Weights of a small mixture-of-experts language model, trained from scratch on English Wikipedia.
Size: width 256, vocabulary 2911.
Experts: 256 experts in each of 4 layers, 96 SwiGLU neurons an expert, 4 picks a token, a softmax router.
Below are experts of layer 4 (counted from 0) of a mixture-of-experts language model. Rows are named router (the router's row for the expert), gate (a neuron's input weights, with its number), up (a neuron's input weights, with its number), down (a neuron's output weights, with its number) and show model dimensions 0-255. Each number is 50 + 12 x the weight over its row's rms, rounded and kept within 0 to 99.
Before each expert's rows: a language model's description of what the expert responds to. This comes from a sample of Wikipedia text that the model never trained on.

# expert 25
What it handles: Closing brackets and quotes
router:51 35 58 42 55 43 34 53 43 48 56 57 32 45 46 75 31 37 48 42 52 47 31 33 58 65 44 62 38 62 59 64 40 36 68 35 56 35 33 44 60 55 42 63 61 46 63 50 52 54 58 31 65 63 47 51 36 67 72 64 31 50 38 48 60 41 70 34 46 49 36 23 53 41 61 52 61 44 59 62 60 28 41 46 43 47 40 74 60 34 59 56 53 55 60 56 39 32 52 64 63 32 52 71 39 57 36 74 34 60 40 44 36 65 50 41 55 70 59 67 48 58 71 29 39 42 50 45 49 53 40 62 34 49 48 57 50 57 64 59 39 35 49 48 45 27 34 38 41 60 49 39 38 67 54 55 34 42 56 56 60 76 39 44 71 32 51 61 30 56 70 39 29 52 27 48 44 57 55 49 49 33 63 38 58 39 50 34 70 50 56 52 38 47 27 38 49 45 50 50 30 43 61 38 59 47 81 44 55 58 64 46 39 62 38 58 54 28 59 57 60 49 38 43 63 32 57 53 32 36 72 57 26 66 37 52 41 30 46 69 48 44 64 49 42 58 63 37 44 64 39 61 36 65 36 54
gate1:55 32 49 57 53 57 52 50 32 63 44 48 51 48 53 50 64 32 57 66 43 42 64 64 29 13 79 55 50 62 52 38 68 55 48 41 35 28 43 43 39 48 32 39 36 37 47 53 54 35 56 55 63 50 47 78 50 47 63 59 49 30 54 31 45 46 61 46 50 36 53 50 61 56 42 44 45 28 30 60 36 67 58 61 79 32 44 60 45 63 61 61 46 49 54 39 50 32 68 56 64 59 41 62 57 58 67 52 42 55 38 53 39 61 37 53 47 60 53 73 41 79 44 50 33 64 37 47 60 59 21 71 47 52 71 47 43 66 56 51 53 32 39 55 74 60 56 51 50 66 39 61 41 24 64 45 59 42 44 47 57 43 45 82 55 60 41 60 60 57 40 47 48 46 37 55 46 63 44 34 51 28 49 49 62 32 24 39 47 46 54 68 37 60 52 51 57 50 74 23 36 63 50 65 48 39 44 43 55 62 55 28 53 28 48 41 56 63 70 31 23 64 53 60 40 60 44 49 67 47 61 53 57 54 55 65 36 68 47 70 47 60 59 35 35 60 55 50 51 49 42 45 53 42 47 68
up1:57 46 55 51 43 43 56 31 60 57 47 49 55 35 27 33 47 44 69 47 49 48 57 60 34 47 50 67 63 49 43 49 61 54 28 46 29 44 49 36 62 64 36 62 45 80 48 25 31 49 36 61 58 41 69 65 47 54 51 58 41 53 36 55 58 40 64 52 34 64 51 70 57 45 39 44 48 50 26 59 45 49 42 62 42 39 63 62 64 52 54 60 50 22 41 42 52 36 34 44 50 68 42 44 67 52 18 51 58 47 31 34 28 43 57 37 45 46 61 46 76 47 56 44 67 55 39 63 62 58 53 44 47 39 50 39 65 45 48 57 36 64 71 61 41 50 38 38 50 51 61 51 81 53 53 80 38 66 53 61 31 46 54 46 47 59 35 40 59 45 81 42 78 41 53 43 49 51 72 53 48 47 46 61 46 41 47 50 51 73 58 49 55 67 42 46 28 60 55 52 32 56 46 65 30 66 48 30 41 59 38 50 35 83 31 50 45 56 57 53 48 55 56 50 42 68 46 41 59 68 47 59 10 48 31 49 51 59 57 31 38 41 35 46 52 82 51 43 46 44 54 52 48 58 36 46
down1:74 45 49 41 50 56 42 75 38 40 50 56 58 47 62 54 51 52 57 31 46 52 26 55 48 49 74 69 35 72 55 70 66 66 61 50 70 51 29 48 52 43 58 53 45 53 63 54 75 70 44 64 58 51 44 17 51 57 55 68 54 50 61 45 43 52 36 79 40 49 37 49 39 33 34 41 61 49 63 28 73 58 53 44 44 49 42 70 49 53 76 55 47 52 34 77 62 37 58 58 60 58 67 32 44 19 57 74 37 38 47 48 45 57 63 32 51 57 54 24 62 61 64 30 46 33 31 70 41 70 31 68 71 44 56 35 55 55 37 34 48 63 60 46 37 50 29 39 54 43 19 45 55 35 59 33 49 46 45 46 52 51 49 60 70 42 40 58 51 50 52 33 43 49 51 41 54 46 64 58 54 52 61 40 54 44 42 30 62 61 53 28 45 38 48 59 42 58 56 59 58 61 52 48 50 52 68 38 64 66 59 50 50 47 62 61 46 64 50 60 65 57 69 52 54 39 59 54 43 46 70 23 56 60 33 64 37 47 49 38 69 35 36 68 50 52 42 43 55 52 52 49 45 53 44 46

# expert 58
What it handles: Prepositions after verbs
router:56 79 54 61 62 46 42 51 66 58 34 56 31 51 59 46 22 58 57 48 22 51 59 39 26 53 53 54 71 35 50 47 22 60 40 56 47 61 50 52 45 66 37 57 38 44 34 51 60 52 43 53 23 27 48 64 43 24 26 44 57 42 72 39 56 36 71 40 44 69 54 54 57 70 55 33 53 48 29 46 37 51 68 43 29 57 52 58 52 45 36 58 51 49 42 21 53 54 27 57 44 47 35 59 64 49 42 48 37 39 74 42 71 24 72 36 30 32 42 58 34 43 47 58 55 59 48 54 63 47 33 48 40 52 62 49 61 35 43 41 52 48 54 57 61 35 54 35 55 68 45 56 61 49 34 40 46 59 49 42 59 43 60 43 45 51 61 52 43 26 37 40 40 58 70 52 46 40 42 49 55 47 66 48 42 64 38 34 50 59 56 31 73 47 55 57 40 59 54 48 58 36 45 69 57 47 45 51 47 52 41 47 56 60 69 28 26 21 50 48 32 35 59 47 57 45 45 47 66 38 54 59 57 63 41 39 75 68 40 44 52 71 65 68 52 49 29 30 54 54 55 55 59 60 34 60
gate0:41 73 43 39 56 55 48 59 79 29 52 38 47 75 42 50 50 31 35 50 57 41 56 39 47 71 42 43 39 35 59 68 18 43 58 55 39 58 57 59 53 53 30 49 62 49 52 48 63 37 44 90 35 37 41 53 56 39 74 26 45 62 63 41 37 52 41 73 49 51 47 48 54 36 53 56 45 31 68 43 48 53 64 70 26 73 51 62 53 46 51 57 48 52 43 55 61 68 62 22 29 49 57 61 48 62 21 34 46 54 50 78 52 44 52 56 40 53 42 50 29 77 37 44 58 38 62 41 43 53 49 46 45 58 57 74 64 40 39 71 56 37 37 58 45 46 55 60 49 36 39 63 49 26 35 56 59 28 55 62 43 56 33 48 64 37 47 47 62 62 50 47 53 47 36 44 72 35 75 46 53 46 34 54 39 43 55 60 53 78 45 38 46 63 60 65 39 70 61 48 63 44 50 58 59 46 52 36 56 53 47 65 44 52 44 48 31 64 63 51 70 43 69 35 19 43 57 46 50 54 48 48 52 52 49 60 30 31 44 46 39 54 41 53 45 68 41 45 62 47 59 60 42 45 54 49
up0:55 41 50 64 54 44 57 44 43 42 66 40 46 50 68 43 51 46 36 79 58 46 83 49 50 68 57 55 42 59 25 16 43 31 54 70 48 37 61 62 53 45 48 54 41 49 50 65 55 30 59 58 42 50 58 27 25 45 88 23 72 59 56 64 47 56 67 36 50 54 52 72 52 58 33 50 44 54 42 78 45 38 38 40 53 61 49 41 40 72 50 22 42 45 42 50 47 48 60 40 41 65 62 53 65 46 58 59 42 42 51 49 58 55 71 43 56 76 70 44 63 30 21 42 58 57 53 38 36 45 53 56 53 44 63 40 51 39 51 57 46 46 54 54 66 26 45 47 60 39 41 50 64 47 57 44 50 43 51 46 67 41 42 39 39 51 41 63 41 70 35 75 43 51 65 45 40 65 56 35 59 60 48 48 47 54 44 50 21 55 66 37 55 51 60 64 55 61 59 32 46 51 48 73 69 54 49 66 47 66 50 51 20 43 42 61 42 65 64 48 48 41 35 39 41 43 32 59 45 47 82 31 54 49 59 51 56 28 40 63 53 61 60 62 50 57 41 39 42 38 52 60 46 39 39 52
down0:47 54 35 47 45 45 45 81 67 34 62 57 49 58 42 40 45 62 61 50 55 41 58 46 47 44 54 66 39 46 31 42 47 58 27 60 62 47 45 73 34 60 26 45 68 29 42 47 42 70 55 62 77 53 52 64 46 41 58 73 50 60 39 32 40 56 43 54 42 54 59 46 58 42 57 49 48 36 55 57 69 54 54 29 56 56 56 56 27 81 69 66 36 66 28 57 66 66 41 44 35 63 51 74 54 49 55 44 40 29 58 68 46 59 32 58 72 45 54 63 38 46 44 49 43 71 38 36 45 35 52 39 60 40 51 33 42 55 56 39 52 33 32 49 43 62 46 49 45 37 55 45 52 49 60 45 50 63 33 48 65 57 81 58 53 25 39 51 52 36 36 49 49 62 30 56 39 60 53 52 43 60 40 63 37 31 56 55 54 64 57 45 46 59 53 55 51 57 55 66 67 58 63 62 43 30 66 34 55 62 55 54 50 59 44 44 54 81 41 33 43 51 25 40 46 68 44 47 46 77 39 39 60 57 50 57 59 36 44 73 31 52 51 37 13 51 65 60 42 65 46 56 27 56 49 42

# expert 60
What it handles: Coordinating links in lists
router:37 39 68 31 60 48 66 53 66 62 43 63 84 35 46 45 45 51 73 52 69 74 43 42 42 58 51 64 44 67 60 53 43 45 42 37 44 53 50 43 62 41 55 40 61 67 45 60 43 64 66 38 48 56 57 52 56 54 50 61 48 51 63 45 64 31 60 68 56 36 41 63 60 38 49 72 52 45 50 57 75 54 39 67 42 43 51 27 48 53 63 53 52 42 48 72 67 26 35 36 59 46 57 70 19 59 67 55 57 46 52 56 22 50 37 43 69 54 34 65 32 57 46 62 31 47 53 61 62 39 57 41 54 49 43 52 36 47 63 33 40 46 51 39 34 34 45 39 31 55 56 50 54 63 56 47 49 33 69 31 51 35 46 64 50 49 43 59 39 46 71 54 49 52 53 38 35 50 42 40 42 44 33 31 47 48 47 60 39 56 40 49 40 48 72 46 75 37 47 55 34 42 65 53 39 53 52 29 45 53 53 64 40 55 30 71 56 48 59 69 61 54 59 49 76 51 33 48 77 60 54 60 46 48 27 46 38 35 55 55 45 42 41 49 52 28 22 46 68 63 22 60 21 49 64 57
gate1:58 61 64 57 35 63 51 61 28 43 56 40 46 75 52 48 32 36 53 46 44 49 25 51 60 72 21 41 30 57 65 35 37 53 37 46 42 51 68 51 47 55 50 64 52 40 68 43 70 56 48 32 42 47 53 57 36 38 41 64 66 42 37 44 47 55 58 48 52 56 50 37 44 35 51 71 57 64 48 49 48 56 67 59 55 69 55 47 42 59 24 39 57 50 47 58 48 69 61 50 39 52 62 47 53 54 29 80 49 43 74 38 41 36 53 67 46 63 28 36 51 43 43 65 51 57 53 28 54 43 43 64 22 55 36 50 63 48 54 39 59 40 59 57 63 47 74 54 37 44 75 52 43 34 51 60 61 37 64 29 45 48 53 55 61 52 75 45 45 41 40 54 59 52 62 56 57 63 52 47 36 32 63 38 69 43 49 44 54 42 49 44 57 36 39 43 37 71 36 58 54 51 58 57 48 52 26 75 56 46 48 31 36 33 42 52 40 41 49 52 44 21 39 40 50 50 63 41 53 39 57 79 50 53 49 63 53 30 70 77 46 43 67 27 40 67 34 61 44 56 66 42 48 58 44 86
up1:56 58 69 65 58 42 45 64 55 32 54 30 39 51 35 34 52 73 69 61 61 25 64 53 34 57 25 56 57 55 65 36 49 39 50 44 40 65 33 65 57 72 62 61 44 64 74 41 47 31 43 38 53 48 40 69 45 52 34 74 60 57 56 70 41 45 57 59 38 55 70 59 79 55 53 62 73 43 74 55 60 41 30 55 54 45 48 56 63 61 60 53 48 46 57 50 51 65 52 58 33 38 78 40 49 44 39 86 71 50 44 80 50 35 53 48 69 58 43 48 66 37 35 45 76 41 65 50 60 57 65 52 55 65 44 40 49 41 43 61 46 52 37 62 48 64 47 46 34 56 66 49 31 50 64 41 54 49 40 52 56 61 43 50 56 76 42 35 66 56 53 55 57 54 78 50 38 35 56 66 62 52 52 47 34 55 53 36 53 57 46 53 70 38 55 53 50 42 40 33 46 54 45 43 53 47 53 46 46 26 62 55 44 61 42 42 38 50 41 50 57 53 55 65 34 57 60 68 58 32 49 52 61 36 53 40 72 54 53 62 47 41 69 16 57 59 65 45 54 47 39 60 42 26 42 35
down1:62 60 67 49 54 53 37 60 50 35 54 60 49 46 54 38 62 67 63 42 48 49 52 45 51 31 48 58 62 49 30 51 77 69 51 45 47 52 52 59 48 50 71 33 21 54 44 57 43 57 29 38 49 39 50 50 45 37 54 42 49 60 49 70 52 58 59 45 36 46 42 32 54 70 13 24 71 47 57 34 46 26 46 39 44 48 58 55 52 54 61 55 44 62 50 48 77 74 33 49 43 45 41 44 67 51 60 62 49 59 47 46 62 51 51 45 59 41 49 64 59 51 39 45 33 43 62 47 45 58 46 62 40 47 41 57 60 52 36 59 44 56 66 63 31 42 61 68 37 60 53 51 51 91 57 54 44 56 30 42 74 43 34 51 48 30 36 38 32 50 39 41 69 58 43 48 48 71 52 44 46 47 75 74 61 55 34 55 52 54 31 50 46 73 54 55 46 50 45 46 39 30 33 56 63 67 46 66 29 40 53 52 37 53 18 42 41 24 51 45 49 64 39 47 49 55 59 41 87 57 51 53 66 37 52 38 68 31 40 45 42 45 56 45 33 54 56 70 37 48 38 33 48 73 67 41